{"n_layer": 11, "experts_per_token": 6, "d_expert": 96, "balance_loss": 0.00262, "balance_bias": false}
Below are experts of layer 7 (counted from 0) of a mixture-of-experts language model. Rows are named router (the router's row for the expert), up (a neuron's input weights, with its number), down (a neuron's output weights, with its number) and show model dimensions 288-383. Each number is 500 + 25 x the weight over its row's rms, rounded and kept within 0 to 999. Numbers have three digits each.
Before each expert's rows: "comes after" lists some tokens at least twice as common just before its tokens as in all text; "mostly gets" lists some tokens that are sent to it at least half of the time. This comes from a sample of Wikipedia text that the model never trained on. Tokens count by the router's weight.

# expert 56
comes after: " =", ".", "==", "===", ")", " =="
mostly gets: "\n\n", " \\", "\\", " $\\", " is not", "}{"
router:483543448519487488539493514486562463491475462480474520482518484518504463471492488502497482507482533515501495480497497486488496489482519547532466497524479484558481448507504437498477501457510489528539475492493531489521485461523512489482538495464484511532490461487490458486465509495507473530
up8:497476490524520507470485519481528491492520509526456507492506478502487476496519468515500545478467512504477490523506483478512515499487509577517511539508484508510565493520538490558568509508492474477548526492514532483511507465521509527473470539513494536528517471511510521532537514537466496522
down8:539500512540514497461520490502504506494509484533499492514495510478504477525537502491487527493547524517496510477455492476499506514545490499462481510496472523571437521545501451468465514522531528528543486489509545505503487502525537460526502500442539509475484498539501470493517529479526478518
up9:504494516483469453486501498504554495490471520509471514505527517508505509506491506538493524529548545463450512471524520502471527486488460533503474495499506491534474535468502531491473517475495506523482498514449513490507482478501521505532465479501464481499525479532506500486469530466491498466
down9:569507484511494499517507485494490491497509537443532525501460478492467457513467527448493479507495502480537505527484491510459490508514465470536553498534484492504526486503496542485469498484513496472478501462535532515467496502506494500489499544451569511514519488499497486514488503480524524506
up10:537457504497485501482477506485453475511541505477538493462485482483494491542478461474515501495452530511501547525442511523512535508488492475497530525480495471467513517513508491475496560490508523503477533519519488474531488494510486510472507501540509501501487471462489446460478492521533551476
down10:491482528502468509481505494506526534509473495510475514472495542533475500508491455502548488490539551483496505501525526509529509507539506509484470496481503499481507455452511476472526496551511469534514526501474534521487501542517512498464507488529527499522526505493483502488500490475501545509
up11:497537503530487480507504517549461474494430469522520466521484550527463512498482496496523498511492485497542512467506461483484505513482497502472509516539453490461469539502542504488500539472481513467470471468455525512480480474533506508481519520438508478464525484498516472509477512470489508488
down11:500452504510463535503483470494491526480504532537478507466492446489485447480503526467473511458509525523529498508488499502515463484472466527532457474465509499509512539519488525513466486453517501527527507477510424486478533514498481499440514475514473524501471488519509495468504517505503537545
up12:490446491486492497494526518499490484519482453451493475576530525485514453493462478546477513536482527497500546490540551510445525493470516502486523486494516478507479499515484524510506500464468486503494493520493496496527456497542489524473487487488505500496508484504528496513464496555494546471
down12:457536474562436504505481475457501542507453516496548535470516476522540470516464469527486517473471445503451500465509492481481511504527498519541499520486564517477514469466465473538470501451480521505483513489480554477461465529521521485490556483478484539473566496511504492498509535512455476510
up13:464480461489562512476484496479490478470537510549468519472479471471549498498484474476482489488570501527530514554538465462495515510507520490494501482521492445509497507494509524469470534488476487500493541459485471501516529460549493483507488467495487581536497474516543448538473527505534486459
down13:522496495485511491540498533542501486515466496495552506473487505495506529528489505473521488465496476468527525497448522496425516489523499501541546500483504504500484488441507465482482497465507502486489489559522474488493460531457513509490455477501529437509539542483489538545486479480524483526
up14:541471490471547521441502502525482542517457504487551504514528491511539469525525482538518498545516482509497528546479530521525516494488499530501516512487551541553558470471525500511531524499501516481491507492475458452504547497510514483499489518519467491467501466491491459462526521512490494492
down14:537504477506509492537534480507491502495493494483471516540511530504513511476485520524507509488446461473495468471522512467504504523478474499526482472482464488546497483514481484504544494517490478490499475515479516452485497509519503473496460482465528528500484459521491471493476447519507514511

# expert 60
comes after: "\n", "′", "-", "- M", "- B", "- St"
mostly gets: "i |", "a |", "- Born:", "er |", "- Born: ", "- Country:"
router:484491541488537472513482493481491536475452534491514494513456482508474535504450489438513482460490508548550516485477483557497522488514487490515510521499497480527505490501487484483471497570490514507502514462484531526451512457514490509498524512554518552457513526504482499522488488516506482512
up12:477454498526517502506463509487536490509491573489464523517476497560533493498497455510526493499522509510488529524508533475497538517539525513489500468515496470494528505463513458468474519480464475460464546463491503472508516501477523497527539481490524518529511506467528507515506482503474456509
down12:506529515525514518491487492514547477550497496504517513505468555512459499501491519503512518489458483508496510507522493470479487515470519509491510501549453453468525516505518484465483517463464516527478478533485477511507464473512503518530501490442514464503479481503500507477504502528495552514
up13:520513465461497479523492494456511504509516493504536495497492510518500504525466504493482478525537448520488507517470504472523483498547491505500485509519539545486518555515503510481506492503516563510496508468486520509525466495483502527515495467475490508429513505473502452492535491478507503494
down13:509513479490506531476498478482475540515526509520492467485491529457525492526532540526537458490464480525466515477497483496481503465507526494445505515509486474537535491524484463489488487484494517478520496550466463492518498489483434487506515516531517503504435547496478558482509515540543495509
up14:503521482527473492533491483556502510501466505521534470552535479488493505490483504558503462544489505524526484520525521456502542493524491463548511555521475503508477504490547507494516504487505497486496507540559513533490471522472487504493445506509506540509506544541503544481505512566491473486
down14:483531513460490532489509466491496490467553478524451464487459453515432500517535536462538540471493480464494527467480508550490507520439519492484447483486539511559471506469465500524507492495504498505490460483485503510547476503454474483501508486508510498422474499515500493533490548485485502477
up15:464496521529460500497520517495524539478484497467532540466480469491471492490463507459524501500534496528469530495491498473493483517522487469465547532501496517488513498542456493477490461491496506464522479495526482504528510482528552492487499482499503478496482497477482507481504492482554498492
down15:460470515449539492486459511469475485479491516493532553489473494518508525508512512536475517511446480473530482460509509483482534474493486512515499513519452485476483529503527453457495541524537500516475503451522542528468507478511459496506492542525517513522485477458503545462537475506479492529
up16:534493507497473511527492485524494498546499513504514526474504496505506510477490500487497516504492449497493459550507443523464483504488535483481528533460472494485460500509472491448472509517530509529483512505497552509489551536497508483518482431494504485525511432520504502518512522514495486479
down16:493495500508533522493479548470531516520482509468478510489509454451519538515514511540474434451533508549508488454504551473561492512519494500512516477464481524487516452508490455512510488497479500499554531486497504497481511488512573480511501503528505532516448499466552500514516560460559476534
up17:473528473539532504450487463509484470478494535487503472528520532497526497519511527502533519478512530486467449516532494498481524546485514522483462514505515484522455517507504545485520490495505525466464537529516496525478468527542524480519493494517459466492498491528513495511494496473451516491
down17:508505523478485479495482494534527502447518502537445531528485499491493532509531511484532448519487470544511511476519536539505479517477510477483516547494483472468528484523525487493584490519505483486536524539499477472485499515506471487511471514508480516523476505484499429479493423494504490469
up18:480493514505497509497492492519467492490460493537470485507476499529477469449540501501493487481480504531477503508517538499501517482481505520471458515450474469480523530513465479529451512483544500448425493458501546533565464529511506469475511482485499497489515520481525475494516472511462518509
down18:485475519492518539500573462513512560465497533498523485534533490528485492503454466480486475500487509474484512535447473528509502462518486531481493501501476500493528487433528473508500525460494552509529480520508486553499523466492478507491503539454477506465491457539499504480497492466542508495

# expert 24
comes after: "1", "2", ",", " ", "–", " in the "
mostly gets: "012", "019", "009", "020", "011", "013"
router:504472518460487514479538519566540548496493528497502524558505506514502508525546540497520476469484500472532493467529535459501470500509498499489520524517508516516507503486488427495466451505454492463477503484462495505517498477514491492509524493485516471538482478504486524518492518542484544502
up8:473515506497493500511488523545492509468539505541488502509538539508469540536497512486524446484505445536513549497479509486471493523509534517452478492512478545501482500499504483520515488532518496482482454518501451495491514470509540499486499443517478498459528551515521444503495494492509521487
down8:515500534500492501468473524485495449481539497478544528528542475526513541468472529522499562483516502500533490552513494494497486537524483500460525512513522521505445473504507509440480545495500518508485497527521512495528487502528511520491499472496499494456509496522534528505497493525485495527
up9:515473521489506440471551511525545471514534523496508515526525466414517480544535468534478497479539533499518518506484505476483507519486541459462503478540511461503501485546513498487498459506482514486521495507544492547494506510493486500457541494510502517535545483472525500455499498509519501480
down9:501499490526490531490488487520472528472491504475496477455488550497497473513473472465428500539504445504513520483530470471515486466497526490502482510486516532501482505522484497473500527518508515462494526475484472497491491491438485495464505499501529484514516486517515535515484527485482510489
up10:544482458506466511478544516516467514516569443511491507473538494480514500468533516487463499513518497482470462434515516533515443482422509492517479491484474472480517516503540502473485469514512471488467528519487501486529502491558541495513495505500524522472513518532507508549526501474470518497
down10:480512485542541462547476460447506521504512522486491515509471497540508469482511503515501514485491526509459491521478486456513530510494492522519492491484492482513552464486549488456473501457519495490503480495517503552456520499509534477529462507476501471536496509495509467518468507493536476522
up11:524476545497528459514517472495453530539508515519478515497515505462499553487497516527520492493495474559444519492527508479466457494521494481497444493540464504512467505508482487503507495475526503509513509482474472489485480491490518502509503525497522497509554479510478422531514512486460493536
down11:515487473479521502521473480552479507507469497493522501505524487480468486468483521464498539514489499476456499512533522483457494488516509504579472504490523490482439516508480496530529504491497515542465465522499504513475468476486515482497510451497484503517534487492497529500523528552519492499
up12:541484489510452471513525506526496488487526467464534475499488547480497519513492470520492505455506520509511471471506509471497455477500479470530528499542476519500500499487517539515543480447532485485501549509507504485488502521499481496479514506472501521490453501488422461500449506529510524508
down12:501485493511532479490508528485477488493469486486480488516472509514523506540474493509493521490502480488459486526517477535485550496486527530539530517495484546500495523490550458521461505513539490486504475506488510438482494506541533473540502502465514506485513504519512472456456455503479487498
up13:536512513497468490478492506509520518463469500476460506440532482479512519549522524511476487554555482533545516529514453497467488515508531475512498488500483477495471488522479495483513496498454464470502511491502494501493458451545476511517503498500481516473552501514515525457501478508550498480
down13:479521501476497528511530486500479550511533522472544502531518490542533486508487505481513482458456477513479515491563485498494498456500490549480527521477507502512489451496503474472506496564494491506483493492490496490510535514521495518477492523495496481525532490480500495510519514523433497507
up14:498540532492524476492545499526468480571473493469511522466475513482501498471493502465514486499532481504536521511508518493520503506491514443466521485504503536504520520502507482502522485443491472501526506498519510492464445502500526489485518506548494539508460509555497545541547486503533493473
down14:487477468516490504574505528496540511452503511511480482489483502496525515466515501527464497522476501490499514498479525508516469477493513484489491503533481489489531492495481467481492491551523491536515517507505504500532546493519514469495485526548502498490531520457511499499459496487440496521

# expert 44
comes after: ", ", " | ", " ", "| ", " in ", " ("
mostly gets: " Sh", "2", " gr", " Br", " al", " y"
router:473489495503507484516501459500501471519507506478491524541508466484480509520475543527518480487486512480512515496482526479481482509487530453533564467482522526482512509539501506505498474486503484479477494474472498503479510492458528484449532526468480455503530508520468504500477494515491506532
up13:538482512550494491525515501524526490525496496448500506477510480451546518479475509520526480526516477459489531464539510445469524510493529426497463497476477503465470513508533503467521497504469499516474545506493479535466464530506502528496507494505470471498491506516545496529528532518502516510
down13:493504531488520526489453503513556497523527518434512470525536494470497487531546517506546531519475481506502527479495508507560518471472496534509530488495543514503511470524468496514543528491473517513496500514549446505513521503498508508508541486522493538454475528480480509500529517503488504517
up14:469472498485543529475507511508508489493431481518491533476469486523514518505492486487499503485518524489528499455490493488479498548508500537504484505476524469515497487472499488437502482474477481492542480483498518529547504495506542484485481488476446479506521488480524472531479498544485505482
down14:505469501510473511502523495509519496492493514522498502486540475524488471473539514523472456495476538471529491583489491478496487479524525499508486482489523479469506463562435484504543493503513484492490507462461508494496561494521525510490506490526499503481512518522461467499488492488494531509
up15:478525529514519477542453465553485473479455474472511500513526497526507482512513536522495515482459530483494485463507528498500522518473485512552479492505428493519509488520478500460519494514485517507540543515500476508489497502515511500479492482504502502522445481530496498489479520450484508516
down15:504502492542540515543482538499530459506519481523536482485453528467513519486505496488464501487490507459498498476483466505502480490507490524486494481541456505483510494485501501505514493563466566514547495533494492507523468520525535470505518530502471462484495446511493503558479490484493528513
up16:510548485530516524529540506536485495503504526514509491474454528498524473504480529472552501501539531531467536518504527478511495527500489522536561506492522513458472507513535484506498488521468508468516466436524521479523531481536509509520542498536500487493493504496473478537498479516488468497
down16:478525471465524477497491524522527507525496446507505522531513524464470509522485509489524464481518501497485514493512468545500521513519443509537460475465491534487501509484520501523511496460488505505490464517535472499549512512509510536522518525560513495448491500512506485513514551502531534518
up17:497484500504495492494525536527531549510487464498485507502490474501510504493440497508512521519444448513461479460546499486492496498519511531523535495511456530533496477481464476455491476510509524476500537477493482508468517490499503491508530459486509457485530506527510473473481543510462515507
down17:512512508532485435443505482466522472495485546521531492515552490529487472541491482479478512489517425524504475523538501535486517523457480552455473517483444479479512522535515524538508529486507472493505431511507450505517477479517527518489513530536493524506485501491487474470526477537521524536
up18:494477470505487537484525457482518473543529490483514484487500535484515507505527520488554480479508481473528505519463491460472529486496497507558521510503467468521468514517487520470467496500504525437476517496511478530477458505515480456491492556511517502499490477525454464521532516491483517502
down18:497507513531489514502534500524492491518522492481523523494457514492501464490522504554501540528523475524486530499531501503485521492542519470470528523499490507532497526507516485528480488489498484520472517528533461500516517484545492482436504509521568479491530494460488505456572546476523503515
up19:491495502542494529451505496482468459530494548526472494513508518462519516494463545492522493487518509502480496495510544477477489549443523466510502485490570535468484474542481510502492528492486490510473493490493503502486498506520499497506530573533534525481477489510503475517501457477515543527
down19:539470511507504468513432502525457495462530479503514504468535494461527467552491535545526505499506538486509515489497530449525456464495459500466489495509495485526489493530509501517476479470515495497501457471447511554519512525490526498549478488452521543473514500456509503456490529524563489492

# expert 59
comes after: "\n", "3", "4", "5", "7", "9"
mostly gets: "′", "°N ", "°", " (age ", "- Coordinates: ", " (aged "
router:492501484465490476533484484468501503484527480529492503516513513514528504527504479487473477510473485479495534468477505535476484492466527511483471522499496532451518475444501544489457507491532541486440472514491496523464537459443542518486467471467464509483532508498508501526468487512555508509
up12:458457466476533496534476456483488460524522456515542499514514520466506459486516561531507473512499487522489483466474509463504499477481481483511565498515517493503483505498481486493478476512500488471500470492511481506496460505522524473500539494473505480523465497514493543524552493508473444483
down12:471500502511529491480510507503487538461515527495527508525468501476516492493489485441485501534498480508437455476501487482428493494497485514497509520508528512484509531482478529482503491451470486547541471535525488439466477516539476502510477509496467466505524513516478484472429481502526473508
up13:507508487531456514493542514514537468473528454485517464520523529509521530455458504479474493510491494477495504510489480495519506505558502465477488450512511452482494483528496484468517488558483523481518498504515510510498512551506502518507496529511545450501552522462475494505477449519519485506
down13:466526504507517497537479509514520511457498499548537528475506493475494491514490493513491490500535512485504514511560468502513513497515461530473523496512483472479509541522477499529505544509463513503457516496494516516489482504486572502514535478501518535434531484504491501512516493468516528478
up14:457471494519512516455521502512532472492526491496500500516520506500479540500470473502538461484513518493491491488539478490511462513463537503544453497501483522496498465476504516456480501470486531530508487488500512471539494529501480512499439501475492512477503460478469536523514476493499567535
down14:489518473517533463509509499499549530459487517535496484486491502510526486516515485495474524512490489507504496501499499485471482490486495489497491481463483499496506498494437508469473491479508504475501494551511537493496505539506475519494528531542503497495517449553492461513540536476502497529
up15:509501502541477541492476518489513443520464486467486494521497456483503500497480469530513547498474451517483518499506488558482459474510495475495505530519479514506485499507489506530478485510505495486506544510492472527519487488487520512487478510531497472496499465508499478456517510487446485495
down15:510501475496485539484473483498501479519525528488514527490457469496533516492471512569509522542527489514517550507520528496506506512501478498469487526534480492487517509461504501504481467460479492543521477497487506511504506499487507521513483467486521541486534503409507523500540490498507498506
up16:492475472513500475492495493514466503501523552497530486503442502483505512530537449533480507548517524508491497482485512450511497502469538478503494479490514465528514513537511489497505530509469501479484509538445475450494484486467538469485488478522454541513453492522489508494502474488560517499
down16:470490461543532462536520499499463513495498487494526481493474527506526564514512508456492500467505510513475531510542486490454504524494493501560512539505466499483518477461502506508515509512499473493488514475509497526532490528454516474519525472532470525493505490476490503496460457512537490489
up17:479475455538505530475461501500461489522530474517525482530487513485518500488479462486513461503486512532487474489531494536499504486487503514514461506458529486458498455467502481495504481508492448493521508482495468502511448487498503487517474511488526458514498477586514521454522491497507466502
down17:488520503485533512518493484476536543505478513535501501503519502476507482496503504520499480511471495485478468483471526505536498490541457478485495535486452490494535516528511475481518478476501541499502485505519494497515519516523518509480510486512524506490486481535532486495498506525537474550
up18:507490486496476479484529502487554448529475535570501509557525517483458557507480476467530496461532476503483523488522493470496446502514484498488584500486477495504464487528491463453503458534548555442509519493497512519543513480489491505489512500525490483505524495515484507443520497495506543497
down18:487560475495475508541484482526489505513452520471527497518511463495491459495506526510466515482493521473478492489524502514514533474515477509478468501512479457483499515509511510490499496496450468551513511535487490529527503459507524507483533482497506483476478557508500484495534494498480501504

# expert 1
comes after: "2", "1", " | ", "0", "–", " (age "
mostly gets: " / (", " FC", " club", " League", " Stadium", " Premier League"
router:506493542485499452511460504458520483499449458506497452507492472537499546491516511524491524514464472551527512499459493524472502497505470481454515520527501470487508484529549490509505509485508486522512509494483501492525462520529496505534526547492523505502474512456466504493497432507489503499
up15:540484547457542514555481495486482524526483512487512457489502520531507473486475500537463519473509524488458492524497565519512516484493508490458500463509522512485503518507474524531517500478485532475522489510516484525519521484504449509478536501496511520477533510529525509539506477534512485509
down15:466524463542526491476512530534472465531497506486507470486479491482504496474499476461506526462475480501502479517468512536501484495484449451509464477532480523537516516486496486445497523483525475545510493474452487484482486500532502492458528503501527467442499510461480528532482518473539483505
up16:483480481461513490508463508499522499510509479528531485474546512484507481441507534509502510492527505504496468487489486483555512501497500481491540532490493458470473515489518520474487472480483503533500455500465548493558488505521526482509483494510464528501494475505499523485513447479456465486
down16:518517487534512520534529502490518527491484515485480542545519499497495467520452529496512509454501516467497529526495534489476528482526568516516502473483470560527533480511461504532471494534485491503501521503522477507487534494449506480482528496512464472512499522531517484509493506467478519516
up17:533471490501530495500487507484506494479493479484505485545467513507497485495483511449446470509536469466484540504469524494528521494496495447506514512517516529493513489535515549477520487489481478554456456509535480495510529510534536472515526515469458552503535555516515481458476488521529484482
down17:502518499478481486451499509531478512488478510520519528509459507468485496543495510517512491544490486528490440497527531519525467470506467515472487533487523484500477525480496519527494482507520544543477472499451501492540520503440518485503515541499479474521513470498510468528519475508492498469
up18:534513485457489523462506496520480485461494479509483521473490471510520507508561515489478492475469510465558510489541546478493499509527498532475526466510500486497459507526466481533503496468546489461495465507495537512513523505495512500514488489504517502523535463501503520503473490518508495479
down18:492539464501470521506505499471491493517522508535468504520476475498499516506446468453480526507511514491532506486502477524505505459502452506498488519470467529484536486506487474498518533509513520501497492515516493457513547514526524542507465491496529506497481508499485464495477515579523492532
up19:492494523462487498474489503529498504485481496570488490517491500508482485495506492520484521484507505493516506512547508507520481504491461485527481514469488510530489446463524528523481501534426482460500558498493553485542544509546487461521493507476492530515506547514526526498454490516497522518
down19:511508493506492532534503495504493542550518505491511528481465490496551532473462520501510521496466509521553507495509490499501521509458497482552525475502486484494528496514505514473481530475519492523490476507478488524459493511511488509506534467429485504506454444502514523533511463493485471484
up20:485457492494541459505525535555497541529485564498495564516462496461508496485498474483524497445489519520460517494487504456496507520504471515530507517534480459477551529508477522467450497526513487460487517492507511464479465508503493520531503473495502458496521479515483543500477523475508535530
down20:506463506513515509519517493486426503482474486480489511480542461551481523489522521517564541515506505507505502490489521509499473501484490523456500512483484478509476469496520526486475525529458528512533479529474509490435508486538482493486514529523493539508500501481510513465458482492513529468
up21:546428500486511516451474539489503520462480511514544560518506471504482530518451478518451500488499484529508520504492504482497482494486511500530500453489493519554468444476504520527534496522513501460531534492497458495509475495490468497480514503520472520477504498540516490565503554495466523496
down21:517500486489464449487512490527469516507509491505522532515481482523517471494503462517495482502521547499515503514512508528502493491492484522498524483500523485462529493488478487536474525491457493510457488462437497529490484473475459520474455511501526485491443547502553532511486475528473477467

# expert 32
comes after: " | ", ") | ", " (", "°N ", ".", ","
mostly gets: " Pl", " more than ", " |  | C", "51", " age of ", "|  | Labour"
router:512476479482504475517537511478499495519496506480502530510482518515511526487506503457516496554492477483477497468527512496516474469523499489513468544471524513480504549488500477463474490467509504525525529515512532502498537455510454493513497454497492513513515502499526476518503470501554488493
up11:524493499540532524501486491518503491504505502474446512523495511542531554505483507416477535515505493486512503500507466499513480527513512543533537542518481558530472478491440542478494471480474510489490520475462531490507549503512473490559459539555536528510506485513519541508479448492529490547
down11:475547523465468498519520485463448481497443478494503452523492506475508529479498551496500535465507528465487472477510528515497519494524503510484522532503501528450514508484496512514521513484474527497490474482460529512501437486523498471499501485520523505509506528468526478495494453493507512489
up12:490483486505510514493531478503487535533466504497498486506456542514492523517509519515520487535525461481491494481460493500473495479473538458511447494468466482575481495526486526522497465490474510511477520497501563493500528505452447527520481530526489495473500496481444526541514490550505509547
down12:563512550512498529487495528516499542530504516504502490513532477527469468485547505478488530478511491507492459569503525484491504461511494508491505507520510506477503507511499487525514477478481457507501511512475478514496504491534480509497517516495518518459514522529506537503478463521482516501
up13:508501485494516509478458532478496493530476510482446536489479518515529515490468532505487516485478461522506482511482536514494489551500536471543484473488495505523493460531482498518487524469458500519504520480479465501499468482511495508514535511513509534473506448538504495495500446539460501488
down13:514510518504446545486527504489480473486496483473526487450486520512511509524483522479463550451540450513502511519484514517525546529481524496520510491474508464461473507470497492452506521516483530492491476515539494486469596505494507499504529460505513465517512487457497457504506527445515491461
up14:478449534499491477496504478501516539487479513544519490498476481524502472480533494426474416476536474523498488505513509485472508463508508482476471499494481466501435486507515497511446495518448512502478531497517540466492519467525486534545535482468520514503519504491524476505466465537510525504
down14:495506542503482509511493506543532496472519510491465538516513544520533482528498532493493498504502490553540467486503479557524475515451479489568541581506524513518505520519500479532507502485502532483519490502478493517489479497551503499515501481549489489429499532477490518454472473472475502513
up15:463494489490518476462494514501426481505477471487505535522493496496462508523491492492468498508544517547484523469532544510455489545500472505544467502500453477481504489551520456467537482538511487525516528519516467526534457520500569397478484479506479511506500471483545508523505493470496501516
down15:500498532512523516493532511521482446524499523464548459490507510500497526485471534481515512482502493503453487475512514501517519532500488535504484472493509500512490542492454532500460507509483492492465494489505484481534484537488475473472494507496494541490482496491506441544460518480525515511
up16:480487487508497478509477505499479510509477512476507520489507481470493521526534478494533521475533508519495463488479501443526547527515480481491462540504524511478454533448512531501569478510493449515501463466477512481533485484509464526494502518500502496480492494449506540475497525482486501546
down16:481503449452450510519527483508491486468534486496504490560511503531473528513466499534472494471508500507524503531452489552510505516543491473470506505477465484484479463480528469496489508531509544463469501494491536529501501517524465499466552523507515525508495507514511488540516502463480507503
up17:497519479528484513506549511469500470516490456458506483433476504467497521513482508495503505506539514531503516513488488456467513502508516463443474516518519525512541525522529493466501498470523534492465482467489498524478469475474468467523475483490507485491499551518469528525517533498532475465
down17:488520477494540505486490419488526541491502505520481481536519454517506437469496502516521481516531464461480537507479504482503522467498466503440508499476478473479469478484487438493527494483484443524515484513511467473523490515523509496479527521510472547456500542553529533524499480496515515500

# expert 2
comes after: "\n", "\n\n", "3", "6", "4", "5"
mostly gets: "andidate | Votes |", "|---|---|---|---|", "Scientific classification", " | W ", "|---|---|---|---|---|---|", "|---|---|---|---|---|"
router:515532497472465478528486538486497477485490453493526483520502473501536533520503504453489526489467530534508496481444484535480516488456471491510500528475447541463514524546512537525539489451509523526494529502515473496505466524478510497517494493492516465486483525499519503463466517471543553465
up15:482484468459475518498467540504513460490534514507506496527515493517532515466498489538474484470498488526445507532530494485492512504517506512503518473494477537549473501477513528505501527525510512477531509486512481531490496518485512495512506541482481492511536545528514500529490439485480508476
down15:486531498487504505496477513506522506524505455464524506519478484485502541507457528463511521503478549501454531456491504505491512518478490484471512541556453550521452461528506524530508486494473490503496506469482506504475515503527542474493453489539504507511511492503460488451493473499489473497
up16:498504511512504500482498519535518544486500495538503532492475512504500488545487492507469530526536533475524501496489491527518474528469510550480470517494476492549500496484506522462515490515488510531517491455519477501515506514489557555490525527563462488463495462501467528516499516511493466520
down16:507520507554485502505496499473434513492497510505519485491510489497518501486518536525481497517518508496482522469519492487526460469516538497517447478478505526440483479512483536499500529523494527517498512527506522507467483551495468547539486532509490492513480504492474521519483544497485549472
up17:489473512479484495515479489462497513489514446482485499511472470516465483491530503507469496471490508509516488500532504475496521451500504535460507492513485486508474547521554511515542486546535504499504501538517498486484466487507523509487527490523528514541529532524519471520494566554474472462
down17:482481458495485514478484471540521502480528508565513474465538479529501491502467513523519515487497514494453495513462524507491523502515488538479504544477468522522552532511504494525489501501495464519480463492495555506490521463529475537491524495520522514533511491478520506486524525514533491485
up18:524499513510528465496468529500475497534492534533505505538471449531554477496477499520532465498472509547495481505494495429508498496430511526555492522519500510493498497499465479539488487501510499482507495490547466496500511482475505483504492530507506522481489553458491461481485523445529508487
down18:553478483472508539508512471499530516481492466507500520469482533508486532491490486512489470533466520491510495512481501473488504475538509487510454551481463492449500499484490496520525497472503476521484524509509525467535480471490462517495507489525493487471518506543492490452454466488476474494
up19:520504490504554522514461513463543481496469500552489461479498481477494509511461511492499515484520480502523533533496478508484517465478502482532504550544533528465523535493482511471500483485465496487519490487533526459504494527506508491459496520528508534515482483470530513474484475484527495490
down19:528489421491489481512481532468486520507501478484555491479476514506477503489529488537538527493472525516491465528478522493497508489503562482441494494503529475500535470441504509516507482528480500506533490513496505494468510465532497510518498542528517519440505557504526497484518481498461486510
up20:484499499544524506529489526518479508524505485503475510505522508495492519492491526513439496525465519523480510482522488503467478513477496537544505477543509524502482536453508489511543555488516458492500491511482515507536502447490520540509499487470459529550500465512528528495504488477502481483
down20:503498536497509452487488507493460516468504503536483494512489520531508551542490486504468498520525496483518511580499524469484464528516482473503471517518497529506515511447466453511489471485528485514491485470474506515484475491478524535558511470489475490464494482510486476494476500486553521490
up21:546458487540489509535514543512501467470463473489462474485466483476560539499536482482558546536465477511465449490516458471506459520491528526485504479493527504536522465460531579484476480505452473556475500509529510480478495483526502513499500484486504516476514508465519520483500506482516512488
down21:490503521493506503483483522496492462456487526529456452512496510495504503520509457571510476514542485488502497471519514509458536480484514546484460471539484502519521530541514459516525450471468504535482486500507490555505486525481494459523520476540498493518505434494483515492470492479473487510

# expert 40
comes after: "–", " | ", "-", " E", " ", "2"
mostly gets: "0", "08", " signed a", " Ep", "- Phylum: Arthropoda", " Ev"
router:483487545513444441497464538493503524549488503524542523494513458472465526488495472489481469501501512533502442515482480506521475485514464522481500502517514501508495468534481500510480506471516455538510538537472546522483511519480458525527497534472447496485515497497466499453462514509524529491
up8:492492477506468501506513495489499509495447453529527514511472461474504502449481499510470496502544491519505498452517512519480552467495493456455535516495423452447474501503510519473525474475505500509523492504532491513477499497498489492496496488494530472526522437490472549528541509494471511506
down8:499490490481460449442516474492514493490526529509497479470531478535517508488469521486519532481474475477473497526498499537469503538480502501510503471490511469488509526498488403459536502506508528479501496521510528536509521497512474511506494521538507441498500497517466482510563551461491491480
up9:498478524510481483465508521515452484557507523501460487526498456500433479470483509498483522520512522499491489527506535506497524492511516487508523504492478521491500475478506467481460526536503508502531541525504494480528516500513524538518488527493468546467516519522503506480503501479508530528
down9:476489497487483538489495468467517496495466527482474481525522534520521496504494494554518516461456490499522564467518495479526484541535480518457478487499503478520521501485481484544524513517553532490534449485515556471529491510522511491518515439500507466472524509518514518472527471499516511530
up10:470464515488508492524505487475481493533526527481525524513527448483510502483523511506534521498510558504528505505468477470492492530486481513458492500510511477509518482495504501522521530526459484473529522498527520520522503476485510502452521476469506495513473492521498475505522496480453506499
down10:477508522485506485541493528498540480487487557455524469527486467497458449465506521533492482564502478458500545511490487501504524519503500467517488461487517475466510493500466495473522510475504501506492471513521486485493513500543489549542502443519516500472493567506498535523496477511522498527
up11:485551526507550443589512522529521483541542491452535484505485514524476517509498477466514480497519515500540501517497515527535473483513490519523489497504488493487452531506518519483531507481471481537485515537496539470514487506490511496523478499484511503536481481529470514489464521471511494493
down11:495507472523515536488484505497493456547512496511482486520515481490498559530489493506538463464564582532492545499507500533504511500473499487493519494495492451507514489544538493576552507490533501501504516525481517467479483506488533538511513443492521508539480535501450510491450531471500532488
up12:507449523520512472509520529499513529524501497504504525543507483491472502477456492473506494513516508492450474479488499478477459515446486514532517525511493489482495494472497552506422483499478463499509449536493468534488511503512530503491455517548507499501513531498458504510504460485497488540
down12:454546475452562502513474471470490496504478496491530528498438538493487479474477497496474513466492516516497492522542452531462505504508480560519504521517477483498508495452489502522485483547460495481512459483501519443487558474551479464505488535539473504487495517529510524524459509524527512508
up13:515497526485498491510494506504496518512523483479490516524434487497473523478478478499510525517496512518482512505489488490442518443482457525473547506505531435534522499484500473516462516445457472514517531504493534444490514531523502530530478511456520498513523486471529491481482492522540465505
down13:482481545465469509484534535495513473535539497537465471511526494470520500506539486482499530505506492478534520500504512440510504505487528480541514473460514537520547458551550519486521505527499502503500452512450511504555481490519482468506485506543463497526515427476512541496488466506481483486
up14:533518484478520504504469503466514480479516528480465531496516535476564473506515522467515519491466499552484467474488501507505555492554458440480494513504555487537495477464524479470507500506463480488508493474536492505533512453490481498525512505507520499482513482496496484527470520515480477457
down14:479479518511517493519542488530508514506470533522518479517461501522481466512505525498468515530476505481509519535531540525495486517496493522530539494506503458508510487501488528487482526479514490514463498463493491547529480484511519493495504500503518508474486514542532501457475482492543508462